Below are experts of layer 2 (counted from 0) of a mixture-of-experts language model. Rows are named up (a neuron's input weights, with its number) and show model dimensions 0-191. Each number is 500 + 25 x the weight over its row's rms, rounded and kept within 0 to 999. Numbers have three digits each.
Before each expert's rows: a language model's description of what the expert responds to; "gets" lists some tokens that make up at least twice as much of what it gets as of all text. This comes from a sample of Wikipedia text that the model never trained on. Tokens count by the router's weight.

# expert 100
Description: Article a at sentence start, born inside parentheses after names, and periods in abbreviations like U.S. and Mr.
gets: " a", ".", " the", "born", "s", " born"
up0:496540492482493482476536520496538509492517514485515488530527512527483465475492526507480497450514479458486516481511529495526472509508488482469539479536504510525485492522494522516508476517480495497512475465521491499526555535501478495506498473554521528477510534497499470489550504448485534516510504488458509529484485551528474508493512488477468498504509467521470474465468500473510504521534461487508537532534440506488515470497540464475486524527508492511512516497522505522515476442481501448489440431485444564534518536494476538524506485491488517464482499489501521504501516478491472487
up1:461505478504465456470474524542495557527503524516510504543499554495507450499530493506493457528544482485458526519506466492525493506529494494523533474520476510515515514559536491446502544479467519512482495490507467496525467522525550529535519435514502482519480509514519480481467476509496503498494438492484504513547512505520538528489558493487472495491554512531445499516515499519432493480514497516503508520482532485495481535515482502519498449536531489528487470476508505487483481491518488471507546468496496514498461482494475512533506467481508497462484488503482496487508516494497505507
up2:524545468556529496485510460532540501508458485510453485536488528485537489532474526484497506480468482509493466483516517492550484469521516489491499505504503466508503505492476509483481483458483505510513541538526506526509424478484490474528504481509471477514492471495487509548492520522495511536468490477536509531494493492524497510509497459519481514469497471541428496529467498516526550549502508517525497491503536506525484506514528522500487536528521493460498470486508536491519486456487497447517494512451482487552495483494545550476471493501460488491521522494493499521526502542465495542
up3:512507513469508497511513480466537463515452486544475471501529503448462489488524524464521489489526498490447508508513531492474557530492496517534478489517511515515463500507499506541530504523484493488477510449478519482484541488484466510499474509563513462509500479472516503479519511468492511497537499465519489518506499530468516525484501504493531485522527489529513475535530481485502551492476467478470510465464492480512511531486510556506473463512527498505467517486526513508490475498514507447527502492491504485450543511532496463521477468504539496481522422491496463480549528534532467475
up4:458489476478499487484503524521498494473514519512518530542498484491498524477497494543456496475472473466500498523469421493512511462479522492540459473505495535501499501488516482540518512475505494509516463478480489502478505485522491487502528533488506524525497483507494525488510492478469458505497514432478538478514534502483539500474481519512478467507516511513465493490491455482504554498476522500465551496542474466525494531543527467531459475484497526486494490490556449525522500483510538528519516478474486483509480458503495514519493512475487485526484541469464559449556463525507491489
up5:515543501510478498522496503500522521492514529472525483461486557504456514482503492541507501536533514527470502509487456524485482503476503501489536497499490522480506465536499502498494482467471433493517503469479535522523470503476480519542528509478521512488484505527485527532490518506515453477491480503533486513505521532465522524487506472490527516522466496459520485526525472490515493483470517498463535550504488563533523518557478502470497551488515495506480504503482519530502519462525545499512485513463480514484471478501499473486541538478514498561460455500550528466494514507450445486
up6:476471471488516505532462466488549520558484499542512562516544505465504482477508488502509474524540503515512505478483496517440496486509551504519499494469490498503481447529511474503481506501522486520506499460459471514492492511506502528494526493455484457482486538488529487521486472519462545522479495511519505478545562529546488489517475525528495527452502503500536524520511494484471547499487492477511482559541503504493488489520517533476471483510520472500498513489560516545498490454513518517480528544500480513461471525492466512482500493524461475539488516479472507490485469524492507494
up7:548487567508502491491501546522520484488462489492484492534500518476511493481526494527501510557513519492455512482505498497487516548502530484508518530476519559488481483482518478479485508489499492502490490522523525540441540506525486442481551479489423501507461471514489492525493488535435520492492494538499485504479550508477467473520486473536514499514494476496495529481501500504493554495524486468496514530480500455511479517478466499480483526498531528478481536500481508522545530499504502467506504468491546535510515460457524489532494469495467476485542484488515492512497498469503500444
up8:504500509508451478507498509544544514539536497568539510499509524498485510531507498516505481497523486502522492472555506490503465468477516493518511528472514473436478437518473520502503520481458504492534538495490525519463513499506476487520517483490489502522518468501469555514491573504487534512503541529460513548555505524511480501536520480498491467496514513525530512489469544494520520497508511519511469486505462465509472502486472530523500480491497535473463446522492501506437511516468520508497490487473500454498514443520490457497519511483486498481477518506523496502477499493534448510
up9:533535507506502528447485483498482525485501491441515470551500507458520485498474534521501522526503507495504486496515468531507513479512502511518463485488520521509567503511475527503492493511493541498482481471442537462472494473519504535487483505504507511505493553512520504483473514533451538481472545458469477539495518498500535508501488554465464491488512491513536525478477468510489528510453515519522484475494463519479488496496512523475497494504478541526466482492529531453521495492513462482524461520490516501498504488476512509493512542558417508490542515535541498465489505478474478490
up10:525517458446524494512514497487524495484503480472487519530449478507497510480502488514511520513496487484489485489493521477488490460500492520518501472496492482518486451480457485496480503508445481491493477511520488530455497497469508476508474569530543510489494500530550529474458506478526489518503511481488559492488523487496465516498507509494495525520494527480539531514513484514475440519520493455471498525473510499464508500519543528471509529533480551516506496536504492487474529465547545479509545515497491516509516445437511498504551438491475576509478465502482489524484492483491502506
up11:518513493557483480524491519486494471491474487536506520542534485487488500506488494510479506433521501522487522479533470477549520479478492476500518502476433488493496511510526524545496548522530479496536482501498485548502512481536448509492474511454505497479528484520540538507491461523474479506524493474529506498518495518540478497508491536492499496493522512526482514520495496504492487552518466480466526530479509497493489519485578515539520495521549523488458489504493504482526520504503481541436513504476514452490520527488518533479453519515490512453499517462527516494469571510509485503
up12:475460466506456493459490544464492469528481507505509517537540499508491507476498518468501446477463486502457499498501517499548538541542498563506498480543476537493495493485498522499491514528527547524497462487521462484506484513509494524534478482488507499476491511461412513535491475505492512529504487510500478499493518488460447501512545510510522482511506494439485465465525480529469472514527451497494460519499504512508496506548474501522482507508482511473501460523495504492467498528550486482537504511496483519504520533528541497525520504487497516476470511482489500492505443488518462541
up13:484480499496477504494496471504564491514539493516492504490473525503498503490495458523518499485520494475565519528530514528478500526479503481505457534544498506536557508492476486511512517492507475461516486507500493528488439527491458516518505496509536466503557548510484534504500482449477455518463509470424545511525499498503501500524538525499499468492468474460509496487501525487444525528514466486474455499502506492507481526533474499529517504484524523525479508474523547483520502495470478476516448437514529524523489530501488491499473508535487496507559517502515481486483515498487540495
up14:463485507510508486524546515515510484479522484479534470495496482465561461498516544500525504460498503523489489499477467518452516543480497502533519515503441518498474521496515518495520491486503506510500512454522507503511509479519503535532504507461494475544557523494507545527526522503478548494479481479546498506504505457521501506514497468490513454496490490497500503497465513499502512483540509489489525483485497487513435505545466463456466521516496461498477567545490531519493517526521543487451493507488539435459486484513522455548545476490487490474504481487475512495532499482505492494
up15:543491527473499531466495521535473495453463515489479509502484472492476506500475486477487495543503493511519489533493514445490471552508549525503537539490496503519513485496556514511452498495507503518469507500518485502526473478444511461499497470497507482465519506484499506462549475453538504531505542485484526508509506509481540494520508513491480507491450516514470515525465466466518493479541500464494488529442525451472501479528488495493511478473473476541456501507528524528530516558516519463474475531504502530497501521503564480466495522511488504478523504476529505515513535467515518536
up16:510482485491523522530454496502485487476500478513450533497489482502496503497486527517556478514433482497501502524525509524503507546482481499536467555522490513470483538533541455530514517511476512504494488488471458540540486478527528485469468478552465478459511529478500498511490551489475509483492529471552510510532511484518489518493500494486507490502477490475488492495529565481465491518522492497488492517516493532456501513512509485524486536497523495486483506544527531512497434499503481555482462489467513483502463497530497471483544466515493479501443503472523518530516470467510470537
up17:501453473559506514490491489510522465511487504504485505446488486479480509509498536524516523491509504448506508527471518513520501558499464551491497504522443493534513501474492520507489509503502558510500496542481557522449531487476532486495530535483464433482450476487549518524505483499514511529506520518497528513518523481532504485501500504484536491512527506492478477487454541515500507433509462497516477540525503496505489515486457495460501487503511474520483484545501493516498490492524502487478532526462448521482529477493490476494512523477475503476476510483515467494495566537538462507
up18:466478488502523498531524515502476520524496467472462536437493543495487505531504497461495520522434442520471516527531454509504477524542492505473499473460493494494492522522492512457516493483502517497485489521446499480507528505463542496488478524502468505484532532469522553478521492542508474505506463517487545509497488489495494519488499498528522474491491456485535468520472481507506462488508502509517504470510496533489539522534445510533484497459521503482474469508511461507519447494492453461487503443507530451492487482480522479529524489466468532515498506492540488471538487505523515521
up19:542524494511487486483497489522426514513447503522511472523482530514523479507483472486501531529471515487521512450482501479486499529486522507506533522560508529472501519483470505513518533540473512512483483503450504504532523456509498531516490451523483487522466519489492515515505569464545497514449514545501534498498527531503477505458481519487503489504531466484484523535455522496517455528548469486488519496503552496479489509484504509516472492452513498501525508437517468539464470522534517495511476481482516455488463523495493496471503532519481533488508494503538474491490470505479509471
up20:535544496493484459457504496536503521481498485525531508557519514523520526497494499463469521457519514507486492475478510551478500517506473494521514574480493517487494530481513471463541497499532518487499484516451488482498518529457482533496481495513542502507523492484471514463502504484523512489507506485518460464492539509493539471514538479516482543481516490509517539500561489511497486492503458436448480517500459524532533540514453495507476498556481494500478504504523542496480506457477524519492489476494450496494458485509483484520464504556464521482496490491492478520524475472512522503
up21:527578495539496507520524484487505474512500508483490497500523473456486496500528469514495504494531474499509471537520470559507456478496542470474465511500463497485484531505515482532508542499494507507523496489534520451490467517502530483542435503472483519492507516528506512490497525446452545492511477520452468508511526474488484509520487487548510480502513519489505530501504457548512477466555506449530482514489468525511528496489542495482542509527531478457473478483507486494469442505504517494512553515517500480515478481538491483476481488474495478529518481500471524491542502504493461491
up22:453481479480449511480498467501493502487534483520534504486452488542523501499503497458511543488531467543508498503513497511490521515533460521487491545513542512489476504470468493501481567502510498552462550460477486472534503532514516522523477559460456477541489532483526491488544459539468492499498502477502509504502487501477484463487509486495498478544464510533536490542503501520505456534483489522519463510495521472492501497469495485525495501506522523530510507486485486526515523507505507464521514511511507522535533507468463512517510515509492451522520494506467454499493510465498442558

# expert 10
Description: Periods, hyphens and en dashes joining digits or word parts, as in 18.0, 30–4–2, full-time, Op. 99, ISBN segments.
gets: ".", "-", "–", " .", "/", "°"
up0:523441497483489472509511552466505533494516517526485493486561474461501515522476537495521509492514502532468494506495452495444487499482482527497534485509470487530487483553499481465521545449528498470501476494518494502599495505513460514496484490484504503497543471519489516501513497505485518529494488484484494489489497457529524484468505490556467487519517518518541515482493480481493475498466508507521504509432516493461449537484483487514509511484476475481500488540472493501463528507481527526487523472506521496512507503490521525503505490517457518516495516504514525457495512510591476472
up1:488505456522530460474503509515498520486523508516495481474512503486481525524550501501489494475526504480555562505498512525471525484544487496472467504497486466500518506502501491545506516544472525459531457485499503504514517494446452476505487494488517466530489487487497497552493531502465493536477505465519514477486543493528480492519535512560469467499490508525518489508513524546538466463501495532489487525515533546532502528524471443476474448539468496500469474489497498515509499498471529531512470502465477540500495502525489467428535512510521500471510512489499516494518518539511463510
up2:461568450515521535507515507462547470517432496484478503483493476515496497521433501512502518495555526520503464492517497536509502508524441483501523517487468525459434529500525461515501520483537525475488471491506497500492523503478482514464527501495518477494508507501485502500512498490514529529492458522474507523470517472461518530494533513491473520494499508484485505488467499476498522500557553506510450517453533499514475523494477499465500486515504528520513509490489493483479497526472530560484502499473502485493484536493463496479481496539507506475520470533496515497482536551566529494
up3:448481505465507503518532505474485519542525491515475485517476516498515462550506502527541469465493480500514508491549526487490510450498515488516476533518482483470503451470482514525542494511511478494472517482508518504468495503488520526484518470502486493482481479519478531440521535474456488468516481511498507520493454537530501508460519474521504497502510514523518454515520470514452597526528481464520523497485466493521500505481508501479510487483506493486501514505524491534503514486537496510515454534475486519455473501527555504486465486466505496504490460503547445557499503459482515520
up4:539453463524478493520492526488497492513494485519471497490463547430496490505515510476531484459503488514530532497498569498513484497501485489493474542508471538512491519489548484451497503475480513491512516521497528463554483491520496509503501464494493476511520515505495532507509549534492513491498497479465477530482529499476521507433503543527492479492488482484525581518490524537503512541505453517504522502419484502517492461506514532505488511486483492483460517496476469479525522528540479449508454491532506477509504481521515524505495467496475495495472473440499517514502482506505500471
up5:502466522487496523503460519508485468493513464494510479482520481496513494589518525485495499476518481465477478528501549514462517525503503520491454585517470539471502491505480548531477527515483502520476486485525478472533537473514466513495519511535521525506519506509512525489489525506495496507528511497517448532531494556460504543472507494466462506500460496527490550469467488495468500504462531519561503504539481517510455464492519488478515506474546529530496498497469480497486474476527491526469480517460489536526483482461476528483508501486514467481464485516499493508495512492503502477
up6:485505532494472525521412499477517496499477511492480473517491488520504485559504500466544512510514494503484499474535500493487489507503559487526491517487469482517443495505538538477517465501479505523570493519473527506518515522550517497475487484487470459478479479493536522539517529492498496515532464462483465517517506497499477477458526428515508472537473490463534506552457482515473516555513537474485491509461505530474514524497512508504463515508501504472483506490523479487487483514473484511557499524496494509501488508500496479493452454496510550500470494516490467543493509474495499487
up7:489493520449487528497508469467481505494496507458496503551506515516520485470479498437529483501507515490503477443471508518471481483455501489516478477508478547518513476531476506501492511500495551501450475526490501494504489470501520498517522495521504469516511531496501516533493504541532502486527528479520463490540522534495474503421483521506504496550491489494480512499468512489474468502532428512496533480537527489511481525520521549516487479506465467484499490496506500545512505516463499536487542482545504486503525525493552529496493492523495460484463555477560491495496522513528484553
up8:479512478510503531455501447490495568498474517495492507456510518528506501505501505472493517505495515500444487478493556505498478536528468498488492507513493539492473524509510460526497513466511505509506450527458486507428501492509500492489515523517477507500505513462459508518471525501512514470481533460529509522495520455493471526442523526537538490546544498542518502441516492507479498497479498497482513505523536561511509504472487523503516510539540478488517513497521523515496497463560543502498530513504552485542509536529491487489489508481494516446480493489536478493511497511469505447
up9:493487500500501479576500482448481496492538484492469510430520459535538488514512478509501429509512490551503515479513449518494539451481505541490481506490508532455520537535521477505513475524468490531493517489510511515467538540489509488483550529466479467520487509506515542480506530454431465482514467476506485484494498459478491536483536499523480456520491485514509476489525451492486527495498496493508492489490497512504495502509509448474505494461486470497513539523485518528515514522531525541521455499520461501491499515504533507494470497504530470510487521519473504509512521517516504529
up10:523516485527501483536524534512499540471494509487543453531503553469535488538514495519547453508496512502474477494447487505520496464567483514479514538525487544498495492499448474519533536470513529472503468492458510479489481508512504571515506519601477474530505508541501516491529524463491486505473495519472494479487498501504510493493516497516489477495538500509506520480477473537507534512507498516535518524498479501472487524519491493486469469553468523471477515551541483506507487499522497509490546480486511496445484524508531503511472479480521491483500493500538490493491472502466475496
up11:520558541472447509476509441527466505511469520525483496488473534485534511466459507466499476498468480515501513496455521484523494519520497481502487547494509492480525488492503460495513508502498479493487520474505479486521462529521491551553502539507508521499505492517507485521512472488505511523491467475475474498486522461484501482476486507486525486485526485521527507501476468490529538486512512489467497502474492555424486498495483516485507480520502510496487486516550507505489483521560533527472538502531505458475541482502549513469498489482506420491559506496452518551503501516531532473
up12:494523506496497499485520509510531463494427526506490524505477495472506512494467520483510500531509496491513477484518530535473508523493469526496497489486521520513495502490519464488527496513502505506474507517498523511515477486517505492472499501495585492502462524510514481497484496510548511533534413559531443537545533506478507495439506492511481483522492495468520470503536514499500497466494508482529517539503479467532476488495515509487468453494477487507485476512515457543507476531478486425504520505476460478480484466508521513556532519458526499483554464511516512510539494513458498496
up13:553497491528504474508545487468501446465491535513515549520519568517516497493498532483524441474525486475497462544551505510505546501498499461513515510510481498481451488498539515473535520502498501483537453498504475497507503441510544467475494499506537482494465489523457503452475499519522501512543491511476526530494538539570518498519515489496493541488489520517515481463504497489457498535476462453475517513496516509533469518513491528511475458535525456520453489525480523519496486494489507475520488509504503534486496543502473451496532475492489495498497509507515508496499517497494500514
up14:486507499497481507473485448481532539478498505492539506499500514525518475553541479493489513467479477448473480521514479478478527447514492522500523513492461486471511518513452502512507512519540515513508565493507525485510497494475513542522527532476484487550499494485467534485513516529485483495456473510463489489499501506488531514495512523528487492502517476487524522509494488500515478535574447504539458505518513511519498474501490439507510510496514483397489487525474517480491517534514502490494517508521460535474523514447513487544502497469508513502472532487461521529524485472517479456
up15:500474518500468531534492537521507514506479530520501523510472532469521501514522511470486509520500489468453512482528535525522497510486483443504529537500532499527476541508502506483503545444482483501502502483483523491463512496493491454471462529512493486495502484476509500527483512442513455539463466508491466500511479550514489509511503452490526547514497471550510498479504490495493446559540454501499536506526480472490510490537488477427503508475520511491528497513506484508476509513465505503500480512498567513485506486504550474536493498525497497470510485490463573500510451480494513485
up16:502490496460508540474509535485523507505480509483496502505483489511465534497504493455520529513433481503512498506499505543485480515514493530485542487481533497511485517511497515472505537545487498532469556529509464509505499458443493536466521508506512495482495469506462508500479518519511538512499494519514527528566508520513542526518485475497534529508513489509469503492490513514513491523526510524496424502460472506479478510513544511493489455492508416556517516513501509443468478548492488499493475516482444496450479516479474475458494495481506532507500497516534526459497487476520512527
up17:458513539476499496465547534542465553513493525512462512508435558516478483497515487503535533539483507516485487494503510529534460508511446480498502492517489516474541527511499529529535504498551516494485511541506520515484504472557466495483540496502482492515501498497506492550509527468510502498464475515538509492486438517482516537515470493514533542483486477463506480441494477535522496522497437466472479508494467494520487490528524485484507494508493486485496512497512497508537530505484515516475537463504504470503472514501485501542533486519525496507537495447554507504518486479469489523
up18:538493497515481542502507507483508496563505484493504505506465485472502508471507486458517493511459516510485528444489529506530489497525505427495475503502528460506462457474495482543491512562508486493504473474505523530517505499496511516487487494504489432486469457499495537491499477456533580531494496506504505535531526457479500491507500479511520506539494485530488502504470472521453495505482491483492467530568502543549493484511529488484474520565473502479495510507492533517529517490526514482501530499505447526488489511499530482509506502452487506521458486453546515506518497508492497513
up19:492543464449443520512487535558515510489475506476520472490513534502498508509451514442490488475504481521488557515494522504514481504488490514484522526535496493507470475543524502519486471483474483504463530512474507518459514470454496476496529484540471468492496502475482506486501523548513491532520482441459465518514460464518512504515538494504486511514531490492515505493499522513490472496502528499507478490525503527530504506529517500455461465480529480522466524504543516523519481537512504495495454494491510491516495537533482536580454493511475487475507463466555489518534491520515520487
up20:481532534515495499460494502472482516466500509521468515495509474490510475445477504487486442539522484520525455507499525487528497481580480534497503434483523514509472495500498502569531474467509507500489481489505514486430520506526504508504491498489538497502507506472511504504496493505526492516454486496511513482523510475498503504493532572471508502501460475488500507505473485470538488486480510482484534526544526449539520467526506504474527515486552542448493532513489475524486488528543509478509519528470496454469515495484468494486549470523483522529523482484480508517495468521475504532
up21:489516455511478504532462456535482552517495492490521501491521542544524486513508499500491498468491491472451540501519487478503502535483498507499524527517493499494476495507535498504529534510547501457462529542505496513487489521456502465492527442513511494515482490471471504494542478460478465520480484463518521472495464493530515501524525492547531446506518502503526504470472515489518489529491535480471506496500479557527500513516502487507498450537518447444514499518544495494479474449481479478510509528519536505476469515501468490506525508517475458480463511465439461503483518468509497527
up22:462505498468449513521483500508510491555505497544508537484500477497515488505542520497511450479475478509478485477541476498498510456496475519456461506521505471494522490496509504515519473524517488497512511498498491502546534468510570529479473499529448484533509498501432546509522540476559453520473463499533538515493521532484518497486497468484460477507519496531507486503523496534499537528532499482503476494531449487520468471479520529507478496472471503454459520518499505480477523516517543488486483504532493490482482498480508517476485436486508504492467495524505486511529511508438501535

# expert 7
Description: Periods closing a sentence or list item, including after quotes and parentheses, plus wiki heading markers like ==, e.g. died., culture.
gets: ".", "==", ").", " ==", "===", "\"."
up0:485541464535482468531536470515507488504510483474492476526494515470511500514500465524532520423509499487510478470572506471491539505511484512506539522527472499490496465507462521491529498543517523492471487473505487504463496526508519528484541514517499475470485505489533499504497507474514450486530470508488492495509547510534494514486486478533533506526529494509469503468539447516476515504488502515503467483532483505543522518477507556498480521544503481475519536484472518507506478485528482531527500448520447500476488542511521496430519501487511534457505488487505511499501471489555513553
up1:497521485503491468501502506491507498503499485515510511506540490498565481553496475489482533537507494575493517553516492520509512504510474513516472475500461512480509497506436473585519500543506497489501472497520526534514546485484521480541421472465539505507492542488544499497524507495469461464523496500524479457494507477525471486500515506513457509491531506493497468501520475488493477530507506491494490540487519497456482508493486494516507448522482472500504501512494478471479497527514484466482462478497543514456534486487471513515569492464509488511472526481482465482466510532519500524
up2:481493497500492517502514479554527510507519519500473490440429463478534479483540488522489531539487497479444498473474517485490520539496475469510511533518513549484511499500471475493510495521530496496518508493484500468465494498504538547506518500509558493512475467497475525543457531503539458473522538497501473497503474488574481500467485529526492529515478504473523480470515501496504514476529489531523485470498473506437485496485511531486494516477536470498517508514484520494497491508464489471478514516566497518505503479517555478436505501519496450485515502490501456489492492498518517548
up3:488509486486475506474486491469520528517498454494474504495543474479479513558452517458539538525486506457502460507499488481518515505484473535477563520500513494499487524485503473494502492500513488489499500479494491520525512515482526478505485458485542494496492530496548520502497490533448503516528502523505501500497486518480576504496502431429499515508513485483499503502502525557484483522545500486509479516444445510509497490508518514498477529469501496527447567483519468506507481485516521519493498471484480523500455469495493487434506487498503536516502537503488560502464531487463509508
up4:486576524506470487507452513507531476565532505449449518510487495532493497500525500499455500460508479525512528505538467487494494500462477520484488536496510541521508511519544482462499522468499504480515515526510478463447542467464476488510508482512504492514494499498509504511474471494505525588529495499513478477495458543501522504515505461528490493518474505494471518457446532519525512472505504513534440503550470494469501474511524483487500512490506524513479482496530481536490501462515516513524507547507521498507459494513479472493500501517466489484492488532501449478544466510500503485
up5:475539504488506519495487468508494500491465528516482509547478513488482487473463512499509514435514490506496528508506509505482513484439493465571486503504499547524495504520512507533500523516488501502523482502512498519480508503484546501507521504501534522504514488479513495476470527480490528484471504489510479480487549484548437493511487532431512497469493503487454475478497460500503479482554460502490537464509482474468501493522531505496476499503486506512469486486485523488461497462483517519503508448512516507510514476502543510454470459516508511488494542389481492476500468509495510568
up6:472490520491506525482521520497484500460498503514524511500503468440506506496496518480466528510499508489510503533449485546406506495498549497471502502489543520519538507516500504501508549481510484525470525494478505446490465490463532490524472454532451497471479467532518487505460487507451514502571482510459500545505526477520524516458489510470492545486533474509517499508491532499539504530490515499472517522458495498469496483478493486510511484519495477505534501495522478526476465498518494512483534434502523497502478507529442481533512500508494499468509518512505538561489504486519513515
up7:490518470477501518536481504511477528498504462519499481468496527545466519493487486488591499506488523479532518512436520505500509505569504490487476564498530496497483512493532518494525521485519495516512542457504502488452533493513491473480518476494454495502501486504489514523510497515427510510485504495489560502494531506457523497509502468489555483488479498490505471525518518518503495466456530480507456497468527459513503496508499502500461504558508513508502524502520479516518510543500496459530530535463502569510487533502494493480502492479487462475471447523495462522502479479486483524
up8:538529502508500457493527543491465491484464507441510509468480516595463478484503500500544506544474531474498438502518519475495507495453495520484495527506498506478518487522471503463514519511518492497471440464539521503517524526502534549499467514522497506482495515494501492489546496477503523506466480491506506493499497501487532507478495504470511484529489510492511505523507478516512475530513526492493504429493483471483498469481494471501525499458488532483484511500537473531520478524516503527571547550516516480499493500503497478461513513487456514514469522505508495507514490544450542553
up9:484502438513534467481503482500489483493492509533478490527515486492494478555519482515453522541500507511536408473427502479495493501504519491488496433494527477494511475506510517472491504499477508489505535527483487521537506527508482533513501533557516502530506523511488521553537480499489503463520467485493465507482502471540509492493500462474492504518496515503486461522462516485472524547472508480516491530551485514482496534500490526500513505489500544467494534504517473498483499448519517517483453523476495449488490480498466497474483493448501551530534521488467495500469486486475512533
up10:503486524518475509503499478499474524482531494453469533465481521526428482529528505530478517474538471532509493485523494499488534494583506538481502482486401493479485534504512514491492519507487507471525499510515516524503489477460502569525541477502532501494519499494493506530492490507436516458475508497500496491490519482512482502500491471452513491510522490513506459504450526500494461504489502474504471473541489499540518515501487505515495479521488502467485506509469559502487508505504508491472531503526445508509503568515514521430519468496493486532511489471480486521501507517463498489
up11:503479497557525515433461486487509498520540503517530527523437483521524500524514496543525482510532515514495522542520544496495551531495509453533487478479503500511466503514506476502519503534458492564503480496476491507479528493526554501498495517510497498502485458485496506553447485445476503476508506478508551525502495498520539496493528502486556468537491515505495563481526503437498522479535488473491516485504483477487501501500501494485486495522467498454519504510492489498501495486475495506541473489473523492474474538520490521482530522476472497503468470525441506503482513470461481470
up12:449529542563512504492444523539477475499523486481495495428527492527433505573518499493475473484509483456488510498426526573486514504489519494447494459489501508537494486496510507487486501424479504498524470503502512492499502497522461491501495464518483499514511517509495497522499481490515509485533478521476522510497499472457484511477514501526460522521498510515520509505480480495466531467466495504513485515529473484497504529505479463492527526510488497468481514499545482501518512523464489500450522525503499456481489492522518509525540490466497467475481473536506489517486458496524512459
up13:486507511508492559495482476473519481493492496513522527480510493516476494448512498501486521449524456518532485522489475516457503486501505523536476468489442535490495504519460486509483496524537524472493518517528503508563467506493501518527532518499529493503515521502494488497454537511444566522532487500511534521488477490497544504547501504496557536484445496502513518492484520501518467482545479470488479543491478490493513510475479518511506481497475528482502552493529488517479513466578502469489499492455452503487479480513521486512484555500471504521520514491508467534472520471473490540
up14:462456441481480543507508505533494507510511490474463508505490509504508508538480514515504489492523482516518474518533509514487505504495510507521551513500474514490455527507543494502499520490473511521500446482486512488503455493495563466505511489502530506505496519507468517501514497492397485511484492509517557513496515510535492513474520533499463535510469495500531475451464489466523551518439495476534505490478539418518509453506531519509490469510531532519464532505494508496506494476534484470515532553503521485515480491497465513495479495489508501494486554498481516507479504476500476458
up15:492516529526504475477493509513494500523505489479506509536539532544518510474552500505478500479501536506514488494521549533501524515536513494483498504523464479492463484476483486474515518468567504485498448510490490509434491451530469510502514510489468506493494566515468499521469502500511542487519510499462574500527468481493542491527487493460508489495497495463487525514509494523474468512471533453506499505446522510501484490512510531507516490522520489484488476509512495530488501534481512539550475470506431500509505465466469516524495501481508451529479544496508538491521446534487461498
up16:504489525515485532478496599525469495504481531545533483476478499506411498498500478519505464495508509461487502483475526490492502513494540525499479496482482519501485499490528501424479519452513492497477503529524495498499521513509477556522527511524448473501487525523506505503512496499453506479528524497507510516504490497471517492476483443521525488492500489475516581470461487512498487496502496485515512495470488503517465521493491561492544477497495522484477501518515500465500505477531485519475535497515506527494489521492497492550481487470494487419475490500499493564495521524475508532
up17:497503491449517515507496481509486493476497507478505474520523501511506515557467497547499540490508494532473490516522472489498520494505479441482485512510498483493506516480504519439511517456483496515544478524452519481501513515495490503491540510547472504482489526491513514506512456506482493489416469437527536517499541479497441509503489499524515458482479509479493462506522480492472511468484518485516504539461560512503485508496531481503512543512525537508544477505505593515539500510519492460539493518491476490489491512488503499505503555480489500561485490483476497464518528490488508472
up18:513532464506496519472537557472488508490495499500504549510531474488466467483557494508499503461518465532508514512529519506464532511557497476519551516519512506492491541501486515487515506535528531502439433497491501530461503491486506501498482459528472496519476506486495528457482514507485503502494487486480472482508533522478515499520500488470513491531514509467494482463473489495488455485503496491506467527464482454564521494492482494481475498523477540526465476501502501489502498502491523516597558513484500440502500479488533510509527512526495512487533498559482537517503483509470493510
up19:477478504495494477499503497505484505514525524507490485484497481487454503448464514503504511434496502513499504494491483494483486500500506468511536453491540527498483504497528517542506510499503514477480543528508495537568502511492500496487444498495501504501506523493531493572503471506475499519481530492502497510500515525461458510528488494556445499494494520518451451506483503514501511497488486526461523523507491490475467526506506478487518524476502489487463473491526536536499516500515486532405526482537497455534493502500469486457465496558560502493450513535505461463526531528510490526
up20:535501485541488454483529528516508481521471524479462536501469490441538484534493489477519477440554487514516493476520502507480474506544493477499513454503445473510490507505517497516496524510486525462488520526497499516514537481495498499490511474501509509492474511499529498491543523502462482502541505515493507482509516504509499511502521541514548492523547496494474490453483533520490512514558507472472483497537486497514479560506496488498492456516510475480508483497485553514488512494493497470468452510538516473513462528473494506500523529468487493478578474510472548451488449536490481534
up21:541481498451482529504533511512502507490517457494498557456498507470504487544518524492569492500481469520500511481489507527458512513472486440456462512492454478486505463485521459514514523473519499521516519505514475510476482510531472538513531517501496501513512483506499468530471505498465514517532501488480546516478498526473544505477488433535489498509500502483493462480493521511467499521511488455557538489524500527502500482479499516494488478426506479518498532486559543483490523542521497491504514492520506488467494565508509493527511497462534468463498491502532494465528465488508510505
up22:499465516486508499499446512486512521482524581486489496442477504483454518535500494509500508576478507455504516500444451589483502498477493506481508515493515509491483503485498510535493515426499485526544472488477496493471539507497486489492502470545502501518509494502490479544493468499473498544506502490509491505490498482483517487490494463514504478500513500514475532493513478513478498519489486518525515569496544496559516520503511476500493488485498518476496455509588523498480504534505503497460470519469490503489489539478490506535450498483499524478492491510514477478504478520493502448